Weights of a small mixture-of-experts language model, trained from scratch on English Wikipedia.
Experts: 6 experts in each of 12 layers, 256 squared ReLU neurons an expert, 1 pick a token, a softmax router, a shared expert of 512 neurons.
Below are experts of layer 3 (counted from 0) of a mixture-of-experts language model. Rows are named router (the router's row for the expert), up (a neuron's input weights, with its number), down (a neuron's output weights, with its number) and show model dimensions 0-255. Each number is 500 + 40 x the weight over its row's rms, rounded and kept within 0 to 999. Numbers have three digits each.
Before each expert's rows: "mostly gets" lists some tokens that are sent to it at least half of the time. This comes from a sample of Wikipedia text that the model never trained on.

# expert 5
mostly gets: " were", " are", " been", " a", " an", " or"
router:483531431467431501474498488546468607460557488456505525532476549446541464509531575494464520530533543490514543478508526476488424490493520482515464538554514443467535590534440467524451515501502511456461527558503506444519538525444522480397471501519491455507557485507504503494482522471488494506425495579528470490502435455462485530492554522500497417454429496438570401496427573424516535512467481485516450498562586489466461478480456505526515541542554460534520480478505398560482495484512532472504485511501493450507476518428504576537607471550557560554517554509508447441442481504526537547467504528499533511471559488436504481481554481482538449513517510512491495493517549476561429398470512441459515492421521555525441528541476476485528389465490480518464541466540494492494470511475457
up4:468570545480463469433508470457473431445483459557467521512533508505526501496554457494478467460526470463425545532537462494543543497443564452490479518507449476481456492478488423421485454513486503495519467503428536483506546455477547504475526534455476461540486512469532450516482486558432468533457482503552588427500486532493468532496522543443378585398495434526522526536508493498548557535503440546515494459489566532452450432433433487482463519504561475515497563594517576472529518542480524528478518516529454500464498544482542491466516459462521546468471560488608461573472557524537525521470471470428546532472463487554431498507536449520466408500483467505539523466526489481491499483475501522435585569523511505512427529540497515537526527484505501469486556528485520501463422505410539
down4:489446554489487536493488531380531450490505495543454514550521456532550504482440524502483524498483492516404478526500555478497470553578504451506480506534576496565547515548529437494468493467489521487512523505465557519508509463561540496478480527439485492546595484521539528496464531532507472567537487537567526473494425551537526426524543505486432576471502472546431503531467481541418461516545516481487438519447596518551491512498509503524517516471566501544458532422486502534513515524470489475473509464530455533503573502482483512562348493510495493407542551493589539487489581530530557455534539516413472464463555489533488469504503454461544524459524540495504542469519559469512473405479577497431506601516534517515466551435438481493483513475522494522534474541523454517501497458454520

# expert 3
mostly gets: " against", " called", " took", " signed", " where", " joined"
router:527443511499563544488570509535576450485550451513404418504502493518431481515465498536498462504470523501509411495488411456439521517499465536530484430493535490508481440501500541507484498467508495465448499533455462536404486520405554507576530486506518489436540518513502507508468474474462621494629529517505548484496536467499457491452540474514467556452503563524478509507481517547482367580508513547539513487558470476495547499427532464499508492466523455490578560499541598443407500501512460488462529544490510509527509463537528529534476561456581547524489505518501472507524498459446483540538524455470444506555488519521482576493457556507496454536510500495544510531486497479490522612523458510467513514453506528454474498465561509529515481563457484485435502529605480465507465523555494
up4:525480535526537495421537501511528505415496502522436451511487553387513528500493460564592455465466526551497407454476488497422469503500492519511501499499471482498589418498556542533471643559524438456491489442495486457499524536432528423509466444519493599524477478572524507497559490471507553488533523563496567462513500472480511558450506527518498450530477522504474496509545463470509523531499493454477549509520575554535580539544518462559420506579551407443582523487496507462523476527562548475484483396476552514527544495490534484552554563467486487527470477524509490481479516569513473508533501490518511493483572543481542521477505531434522536481498473527483478613574509535521535521557476531450462465501493479466507460542513437491474541468507487468495478535552466470533530517473526
down4:526476441515495474512487470521534491519465469407439573527519516531577509483483489478549559463496551468500547494494478518535453530491544506595477486529495490511449538522561561607540474481534563516426430525484495421496505503466444601599530480567476432490483472458459427481481520541504526464450552470484505524522568436561485495452507488531486562498573563482495509518556515553504461523464472421461565522502506510520530533477509576498494501487387474506502527482482488480561433502495495517470479500564499467487555483487499549455598523579534543504503518570480498423466520543511556503491493455437430519490542475411502519365522444475474494474500507514493442527529511516527565518496548518513445447492493514478553545520528503501505515504536470507472535495436518521480610484532503

# expert 2
mostly gets: " 17", " December", " October", " April", " November", " January"
router:503497514594569562485424559513478529527519517523475526555528493527457536479541496482494504455496528459494479550527515518470483494549538450491484456500445491473525528498465495500563503528539574457490531510519525501451510473498439452489538536465485517606530529536511442506503474488549470489466551527494494514540624477511513517532491497485546535505484475480493564484502437520518534477564552482445484527445432500426542576511558492477506436545510533436466460516532505448590490415475430487522471471574483464457459516512569506449430551403470442534529553461487536431482480573532497548459448533561471485488476565533440513446479462593416461437476507533494504442518469507517612538505484499607482528505526410557478505532511550466499495509425529516501468487427509538517499482500486
up16:496479547438585441511521455541511479497493477476500473453556589537439459461534532537518533489545542549533528617457503481466546540550485525600487508487457563485572487419434473467475554592497533571537519451471464515442450452502535495516469520461485546473475447482464522547501490507515518465498469489469532580410472423416544526412518471501472510526432434549529571501512505525441512513572523510477483552431535488426456517500442521461534497439514467496514483558517479504489458484530531516461529461529505489525514553451507506547395500510445451494532524491493550455564512521508527493502478456536469499543500536494460519543553503530516543544480492505494504477546548471493503471436537524509484478428419435524510456511542507472403548585498594469520506459498477483527503512468450
down16:537451509462464550530526424564545508587504491565538502549501529474464513486450529494537483505506498472547574548602443529543538486452517481469492471519445461515457536486509536570488485507457454544496501498519546481439523523494521551492518472496493536456554500537452425436413550487495434575500527515537530523456503514576495471489559501517526460497470514466498464476529517501525512510490503477461525495464532506485516465523578491506530593479509558472544483465485462518474572518478521484515547523455482536546543496576529462420525485625512509530458515507498531529544495523514475524506558465443513569532615416461535478502460515520524558570556483448474470540461475455514527457496504499479596501530533576473500510551481462479597583490457528451568516481506401386519543473517492

# expert 0
mostly gets: "==", " ==", "|", "=", "|---|---|", "Personal"
router:463464523456428486512462502492540456475463591481494468438495535553531450503481372577524562477533415463475491510486480546519495516427504488502515508488448477479500467547517508475569526576487505538529487446523446488514493500449498526580518494545481515505543472501504531428456561527509462482488497449551553533500458510512522444444434527503564510491562425435533564488543396561463551486541453495484510441501485555553429481499458586519527533530511521464476479484464497504498490503467518501528471509455506516511540547547409443553507463573484495476470463499532483532457515543504504502485472443475543491536521479509572414481517546461499549530544498524542569424467504505504449376508447524593439467530518444484544487454495580460504417540529436489547515492529521521556472500527482
up4:535505499485528481480437467437471470526485528482442424482469456528471437487505480483471476529503467525502507498491450476563507488540532506497458458516393474521532460558442518464471445506522478520512517540532410457479462566481492510497520491544473515491486488533561501475489497587453454409395470495538518544504497561513559500495471495488545544513468436449595351569592489529555508502501564504529535526440515536477526573506459470451518449532458587558574418477506498455494479474510535512500511464468529558450487591538552479473496544537481564467458529523537464517532523508437517457459575508505500518469537459503509505546543492540471514472508531591441457520531462536482489453468512479466507410471502512508422506487499524519536404529490504481562422494475485540479556536545511
down4:516542486491541469493558504469498518471521492430456449492593513540480477498539471500472547474460407436498471494437533516465493510485478549486455434541520561500516487506491514510450468463496506504541507513485462507551464505602493504487513532493618555476518565516470563524550440539457523530583436437499484485518586549546499538523449539441515530513506496520576526528487474473563501477442486508452551484439526573510495488434471498534488560489540489550537466472502401513565497540552547480544525392492509499493458481494448512472527515507440471531454523477477523574488507468450575511543429466548440457474507510420512444529407486484496476503473525490434528486478505500444536523501491491522478607517535489445434463477453462498523591533543545400501531457553468527529452553531497